Weights of a small mixture-of-experts language model, trained from scratch on English Wikipedia: 8 layers, 8492 steps.
Below are experts of layer 3 (counted from 0) of a mixture-of-experts language model. Rows are named router (the router's row for the expert), up (a neuron's input weights, with its number) and show model dimensions 128-255. Each number is 500 + 25 x the weight over its row's rms, rounded and kept within 0 to 999. Numbers have three digits each.
Before each expert's rows: "gets" lists some tokens that make up at least twice as much of what it gets as of all text. This comes from a sample of Wikipedia text that the model never trained on. Tokens count by the router's weight.

# expert 21
gets: ")", "n", "t", "r", "0", "}"
router:518527481493476488490486471511531503496477479488486473496510455517505535524488452480516547513517477476545507464570507493492519512493464473505515519473499486477493522508493549499449480497483470548541482518517521501503468491524490513505521491508518495474509490503505460512510510435487552508488485549502518477527487501449527494510525526429501488504504482529514506489514496502504478523524
up0:496503496482513493506499500519524465479502521490471475506505490515478519478467473456470502538449434545501490517508479477492479526471517523490481525507500478508475489514488500508480520476507494504521538571475533459530513514516494522513519488517525479502465467508497506530492430502536454520501512540511490495480475522522476489477524491489495540492497452500519484526459490497472491501488
up1:489552508496502541511506480488475492514541513513526506521468466495522496534547514527442518521506496542509497513484508471489522450490476482504487504537487509510500503521510465494553493471510508532499466506514502544503468463529526543456471490479478516514501518509491485512497472466516507490519518465443566512486557482482537515520473517506503478510503559499544531492504516513469459499513
up2:491471507508490526492484463518513513473502517510491502486458514519517535441488537478490440547512454494498508488508496486478499531497472507522449505465496441473500486537502541435475461515506510478535509518488490499536485510545452515479480534479509483511544545488501488471498515473453509490499439525491443482517479504469522488540457484455502493494515487476500480517537492518514511470488
up3:492518499489512474494468512502525520485501459511502538482514519480543508501506492471550510526488469517492512486483539481456555499478505487484505537501542512483482553476515532518524467472520507488519494525542523490480506548513490539510525456535513492498546566495529524511536476433480475485497491532501510481553540480525438471499518517510534493496533456485490474522480474528500540475535
up4:534447453490518493465470511479523485477528499556502492466485513539500483496525479501522481533497512518533495472498475478519525498504505504520507488509491515492471500496456508535523506512507465501489469494531524548465530516540470541497436481431536460524518479515529522451448482457504476471490516464500474510544508498506472483478498517503493464468491481464465490445533488493544509503449
up5:506502500537532433488506461573505493516497512531516490496494541536435520567517520505520518498519467470493446502492520497465499504513467465489478479510447531518466486509464506444514497508519518516454529490495464511508450512519489496456533513501527510488493563456487469478504506467462490522501468499476540445553522479514470524504517480517493501504477484513513447509477455482531493492473
up6:542477520508480533482508495507510463528478527538478470490489533505475521519517453459489489487506489497521537498558496482495523556477459518491512517504494485508482503445462530539496521465539528488494505520499508482521477519481479453503487544485503541561485513507550456493527486514499495527484524523506482501496471502501452503557525512468510473529489474516516464474504540509531488476440
up7:519476502567494487509503509499541501511513468507472531514509507512516506521498461524473511495526459515486513458496535487531530485542462507514466528530453465476498473503482478497514457528466482515481450516515527528531505499515481496536473504488538491479539487500519482515481566492492534519509507498494512490517486463502507509456547488446460490444482476496518512475548486515528516512531
up8:534492482503552496546488493500512497523498521461460510465510510506530510460491485486502487491484464551491492468508466496497537541510455416509502549445490515444481512506490475502504477471495495536490528471533514501506511546472543460507493481508503519437507519480540494441514534502514507500491532486495500486503525473489471462501470527524493538511471479505531527515516493512542516524473
up9:518479486500499464511459487499510525448477493517439492502510529482473464485460499463501529497520480546496506513525482526517482514537498556539528482517516478445474499544495464508504438499482454473531492488491501476471512503553523535518500520497524477488496493485505492504512512486519505463522509478513505512533504498510525503468474485490479510526473478503480528508487496530521454523517
up10:459563511507514521499510497501460504510544535491490475494466480481507548460468506537468484517530448528515497529497488514507485551510464521471482503516456500510480508494520529517492484533481477534489448466517493476488452520475470475482502501491519470521501498470496507546528487490482533494503501487483518512484478473491479516500495505486492537503500530500467511517519480464488503515499
up11:476507512537513503535497496527509512487512474476516489509482500511515486460477464461508506467529471519485449527480515482495512514511530490493544510518502480465447552495478524531505516465531527529514512490583500440478493485494479512490536496463506486481485484490543503508479463491507493508488488507497511487540469496514515492515484501503492517524517501479561471509507453490496485491469
up12:496493514524556513444478481493486459462495479515491535476520506503469477472493500457526509505513498500492480498478515534478496507529451543486492487508482459487447481480500439533480475498462580507500475507523497479481512499525503524459494499509521467475525472492499490486493502535507508533481535528516472449541449478504498541464488496449526520540512519487541472502523486477513481440519
up13:460470505539499490493482503499495465456462496503497521474527501494504495572500490469528515486485463450560552478532501509508505505487477519468487511481510515507488521498507556491440450487480502515501452450471469500497541476471534507489546490506489472478510541494522487498471512479479478477495507519471508533476507462520498509483507487504511513533529519540453496469526498486514479507525
up14:446494506514453545482516503506515500522496491475522478503506513480502478467507522543506470477522487493496514489512484522502515528497490507527500464514488472514520470521517503489524496487467485544517489508528507540520474500525494483458496501524532539486519504464492481483454530487491535543523525515487529455503467458484505497532503516558511478486492493510479510554497525494487481487505
up15:529538488490473503510513518502527494487516497495449496470476522503530520492509542459503526475521480505552534468526488485511507527524476540531488517494529534469506465500498511504529511469515473531537508501515481473468514526465512484487531492505504487518499520483486495519483452497463501485532498468542506516488492526496537519492465539505478533504483478532530464485502489505496519483519

# expert 23
gets: " and", " or", " also", "ly", "al", "ic"
router:527482531504478496494452499534503534496499460517498532511517505528455505543502509487470492460463520510483491503487503505480528515501492512461520464508517526521515526501502543504486513506516538532500500485501475469503533524489505487492515524519516485520529446521502517508494550493495512493492489513517533575478502507569501504463541492454528482472520491516484514497548510420522465467478
up0:507503479480491494525504526506518511502526520516479510481509449493497506484515499494471466451465493501497534508515508535525535509492446444499511470509496502469502493480510529504487466485489454449488511505519543517481481549534480441497498495524505487493503485532546516483502455566468478506514541511497533473519520510517448519499500548463520509505529448543531513512502482491507529532523
up1:498527482522517498496513506451515525548493449496477483510480462502498470539528492493495519494526495562510496498553485492440501511495490460478499487503509567505487493521491506519482504476527509509486507509498504498480477488498436496544554490480551445480499479505493483435493521473487497486501451492515511501523537490463498501456532489499529477509443469537492517494528500499513483478451
up2:496489516524477528464505480555446489466540495515506491481463538509546490528502495489507501500480512464472543567500468487468493528470483450489492523499559487561505487513528543504484547504504518455476496523481493536471562529484515508465493463540482474513511491530572493474482504497495467530505494464497476502526529499469481495443492507493495498514491521495480475472450553527515490548514
up3:538488522526510519486474511491496487533484464493490555469522547471470496497560519476530504535516483525493559443483457502496493505525491526504540506529499494493512502510485558559460498477485527558473494517508516513495501507480480511518498489497527488527473542482494513507490534500518516503517522491484493483497459501501496518522499538503508525515526509482524498485499491460524461506527
up4:491508541468484473537479477505507485529463476505504540461498493525502489488523482524448519544483533528471534481524475494480511424494543540502507480503463532513472505497491519495498511497493519511495525481483494514514473557499534495470495558515457475478492506485494531505511489467563505484481483509453518488482542509482500559505505458447459505518503505540519507524520523490507477512497
up5:510471493465524476478479494525508482521508502513560485467509493496441489473510483499513528499528498527511494489481450481522528519526501464476519480451516509467537529513481480501479500491534537533525478448504465478482502517525479500521535502502511531519469514497492464475457519492463472519524527489476568526443487477480493545477486488503491494497472535543470508526495503500504481560494
up6:516487555520483494454516505506514491498480515482479485524508503533472511516523502491519515483506509499483534484564537497513488470504481522466519499494526482497467483511567502446503473496479457499472542461540535470498498507454487498493446531521503481514499474495520517472564486504508517553531461526548485488520489505492486450530499514513496481491520496469487560462460496495571480494503
up7:493556502529460474519492483482485457495506487508501538462517508534479497509438521472449467480484519526521492484496498554464482518496482497514512488481487526502492516438442523487477510463517516559526449491477546462491538525493503472489451491501491488461509497518465498505505504477529528509494540516530519514470511555519511557475559547527523499499486476529501522510489480509522495472443
up8:489505487501498541460445551510473509517529525472510495500498547503474461537478511495513467477505508527565515486527510481451501540545536532452503488541545512501505474506494491500525517480479486463502519507508474504502540506488524506503502534507563495478515524449546515506504540531422456483512522541470487516495479513453498544493493512458513499518468468459488530482581547493515512554509
up9:483481523520505502489460524504514543508465518486472521482495520540530486516499504504513495484483486484527486499470559535490495506495508492464525502490508504515510511462461515491453544516497523516537528476498489513534468465502477503539469542460462521462505518502495505504491503486527516478474509487513528521509522524479500512488496454446444485515518538518510500512552484474522478483488
up10:486528475442477506501525497510507477493523472528534483530533514501473505512523526504440488537479508488478485492536511497489521522520489476504516493480479484473513527493501525487513514485522534513558533511483525502493515535424477516482480508485494467493500512471509475511517464524496526503442509543500524472482490512473479527473493522489532519506464503548469527542572493517484469557497
up11:538469465485509499512451535460477486486480481511476515504493537483537527541524520534513478573530501544452501468519484517494483521484542495458496483495490500530522546496505513506530473480449449449521483491517486506495503547494446489532486481477506500520496507524437498463517523521514515471486501528535529458479499499523519471482511495561530501501480491530501470503500528495534467510530
up12:491493512521553493489499444510499496489515499459454459524500501578539528554527538468503519452521507478463549457492470479513520507479535515511520454519502501530505545544509490504500475507483517519561502552497538460516492502501497488539513512507472477505529548501451504509559528518525515504504490497473491512514453526507538480479506507524486485510425509467529472510465497453579480488518
up13:497527485482529430469487443534501520500511526489568528533518486527480500480515481499511473514508475489523508500475468467497477446481483498490480470512496512476495491531497520537494482512515523481520530523494492506480478503507515501485498494481470496462548514455453508482519467497502491557524513463520532522498513420515495495488550537493495458495506526533485482527476468534494489477479
up14:486519499469496515477504502534527502512480517505526514577515521470502472507476459487512547509512516472485517502474495492483491531516492472513459485492533477481476503494513492502486564521475505519484488491485501524483507512465492493487515531493490506531461460483501484521449503513512462536472456503527498490508504540496466485493500510517544500497500509473525500503465459461484481484532
up15:498532512486531510491480527511523440497506548526502522463543497510491489505536514528523444511494450490502490476513528503510503480519468510491469491532502512487518537468494513497532513527491494449496494468511539515475483492513436546472518522481549471503499455510500525496469518481507535471478478486503526500476495519496457486487512534466510475488506541569491445473518496493470512494516

# expert 18
gets: "a", "e", "o", "i", "y", "on"
router:502552483526501478512475490497477472533508467466505516520507498490531500488475490520501473529502440502459470525496482481508510499484492512490547503513486513480476496468500529476476530503481496529517466469538526481504503446444511536481514530525534523529562497492478489487500482518474566526505500523488496519559523511525498509540534529441515531467485497550473512526531492525511523490542
up0:474521488529451508507494520489563489473530504526507500461498470516496524466518459497549465503489483484541456511463491556481481452503454506493508503515494523534522539519530526511491472520502509486521493469463515469455538486520471498495539545520522493445505484520493464526478488500458479465499523459519461473483497495499502497511500490515487506540480495481501525495493511490527514526508
up1:464518536496477463502542485482520520499506486477495523474525484511509470524504525481510540446517525486485497493534537526509490492518492532463516504496502439473497512503514523479509489444494466533520520498537461503486500529461457502498535473512486495529514456510475505498501485530505517453471491508532473494472465526511474486452500508536512495457484461469468480480528498492552520552516
up2:550491511497504494523511488533534490489461535499497511540504497511523431474528502453514489497454515471512526497488479483538456482541473547531505499475488489442459458480500495538501514465483458548468515504485456510469456546504441504524509519490489456494459495533478498532498454498514450491502550468500489493472483478485501472534491497473486549468534506494471504487546471533521526486537
up3:481500512432519508437504503498495500514511468510451512523543459467515564509504540488533493491518497513478537481522506502514501457468511509528485521493497482481509553500514524527524470525477517472510518509498444538508486494495512489497550539529490497479474539465503494498530482484487498505533453506479478511528481492494495501501502492474489504481481523474496498534533489516510471527461
up4:476516544506480511459484522423513490512488521493494454460513450533502487469502465492464482474496467517514496454478509504504500505488564469502537509494518516549527546485504517492485468492541532480475501512489473477522463452472483444484516522534526455502536466500545511558506497486467478449473502449449481524517504475495481490507472523460508454492517488506444472490520486537475469481524
up5:507528506464502562512518517497508531521448489495474510480505481481467467504480491544488500545504442505477548477497517485511534539484543501523489529528497548508495510485496533520540458496511470501567544481484528508522480505512492509544473505499507474551494495494457540523520469477552471507511498561481530493469501533479545500488495482483472511506465542508471509530518520495505509499498
up6:500542520482526511543481505507512543501513444525521476494481445494515495492511553503533499507476508455488525437556518475513508486509523517464484528496516522541522445513522527497498516470494515497494506485491513496479457488514466492478489514493498527473461471497530468516514504518565494538507451514475448576498518526497494486473483527478529487499494461516475451482505524535512499493484
up7:483462489476515468488466482506494463509496518493504485572505471497485537493511488528519536489487506493507506443507459471496500480530508523501511553530506499511513501494518501534488522472511524501475507490492494497506487501473446478536512489503504517489517486516498470546523479527527509511477463476457490495484472525491518496504535529548468464451494521499502501481514485510504478521483
up8:540483489543514469476492528506505506488511461488471525446500541505493492517508499508533493497519468558480500527490518507513544538492517510517479507545455453529542541466486505526507504459476538523552509461532551496497528520493499489459478522485495533523496449494488505530455549512467501514479500439518546530496506481517507457468527505493476505507518453512472535490508540440487505481543
up9:516472472508554501483505485538472484489478493536511520471516467497449537523458488449510522505538477530482490512484512502499530489503505477513489472479426484491541512501525472503507510538502475509489488473485514478510480482517453532501475492462515502505468478467501547518443468527480493482508509528499469500510511514502448514460509509490494507545491467514522551493495496505509499528473
up10:471507519504543501459480477467455468481470504507500496494516517491469547512526510458496503444472524470478536492510538516515514547471501486512516509502517501499519523506491496445482496528503472512488519531474478524498489474489482492456490502530445521547540501439566482514453525504488543487506464534483524527501505503492467520448483505545520512537509522530474518502545538465511518513489
up11:454540498509506479535481473505498528510499460494495471547501459530517502520486450490551507503489468455523514450531551487457508499508492515512481551492471480468483533453485504496474499497468514513484536538487485482493511475508529515507518511528460494509521500492508537503494492553487487539513456539499521454452589513464485528492477520489553508537484463501513514496524471436504515525525
up12:454503488461517487500504467498477484495531497488492490527470497467493509498505540513466568449477523488467540485497500502533524500495546460472495498515472538514444502450518485519433495510512493517532494481497498479484508480503499429476503473480474519490487504544510510491518522501481536507505488502496520473488518505458456524512495516482539500496530523456551539550466510490474529430502
up13:507507500532513505488540506448518510542491480487533477509528485518538517468467498459507509541524487492538501518513506513527492497487482476532496473457485501495483452511492498484535482496511506525464513496436485482507496536470529488554525495505509521492493514533489494500513501498485476526491473532474500525508526507506489485490529484491479474535524499537474500526522500503494515533463
up14:570485518509448509503507506531566488508526510446504499485435497462461540523497530523513519512500475497496506524518545483502505528493549512509497487494547493545514499524511558526487470536529507455518473516514529523528513475468479472512465490502524497519466507520507486514516491477457506494517455490501463488499494484531497472483522502471517560505485479510491504509528509487451486518471
up15:533479506501460519523520521531466467497499521515523506537548476520499526549523484483453471481465470505485463507490493471476465508505500553551480512519478565469491518468506521526451496466515528485537466531501553479482516453487492510472540521463492475495492483513467521500521519535488497503495499473514504556548508485502490474488495468506477471525511519539502512512501512505508463497458